From a checkpoint of a small mixture-of-experts model trained on Wikipedia.
Experts: 16 experts in each of 7 layers, 352 SwiGLU neurons an expert, 1 pick a token, a sigmoid router.
Below are experts of layer 5 (counted from 0) of a mixture-of-experts language model. Rows are named router (the router's row for the expert) and show model dimensions 256-319. Each number is 500 + 40 x the weight over its row's rms, rounded and kept within 0 to 999. Numbers have three digits each.
Before each expert's rows: "gets" lists some tokens that make up at least twice as much of what it gets as of all text. This comes from a sample of Wikipedia text that the model never trained on. Tokens count by the router's weight.

# expert 10
gets: "  ", " a", " not", " un", " well", " —"
router:483494543462518467483527502467455455431533515414560498518576475559533487483483446544447510504505453501493468447489535508487483497457532572569536458513512396493577492544437460486504457495502435

# expert 2
gets: " the", "w", "p", " two", " h", " cons"
router:489521530481518450452512509474484460486555494469531497510503501585497488432555462570447527508495441479558517531504514503461499499456510551496501503464546491544575465501535469554573456523480498

# expert 15
gets: " of", " in", " to", " for", " on", " by"
router:458483538508504472513515541508476450468545524404509520547534479571519492460541458537422494467478437516497520525533505505411482398449561583510512464513619441513535445540500448530536402458511511

# expert 4
gets: ")", ".", " |", ":", "\"", " –"
router:457495530453504453483481513519481410481549578465505514538527480532553512486518473543427516547479477455555531533530510511458446430512511596533499439542602456542548507517444477513552437501532510

# expert 1
gets: "|", " (", "-", "–", " \"", "S"
router:522496498445523493469503498518457487516508501470462527529577503561515487486551503524397505482481462526489524519516506520466524455489598571518523465506537455528595489536464472542467402504506541

# expert 13
gets: "=", "\n\n", "\n", " =", " is", "The"
router:496413506421518487503485496493439468467523578512515474509527422542545496520484456550518510489495484522572547491531536538451474471457531560524511420492574505538596496529440464503476411476496529

# expert 11
gets: ",", " and", ";", " or", " but", " &"
router:516459512493519480494493507485467438490579551426499518541554475544526484425570448522443466508522416519530516516556530519436493424443501551530515436540600443585579472508467448546512427508522509

# expert 0
gets: "%", " his", "s", " University", " her", " life"
router:481428505466564467471489545463531492453572539464523525492545462520525496448525465550524519540525450482550538523525494491478470426511519523522515434521561425521567500548437438479553394519513479

# expert 14
gets: "ed", "ing", "d", "s", " out", " was"
router:475537503493486442495505471495520441458568611439505563530524489562540475490496463501505504526512417466531513484541496506437452435477560560542511479512596412500535468532485488511510425493471509

# expert 5
gets: "1", "0", "2", "3", "5", "4"
router:513447553455518486482484509465482445447541513423499557531527498619490482455574486466480506515552460449483484516540491535412414447484544576576475444508556465503588506536527475486505412500507493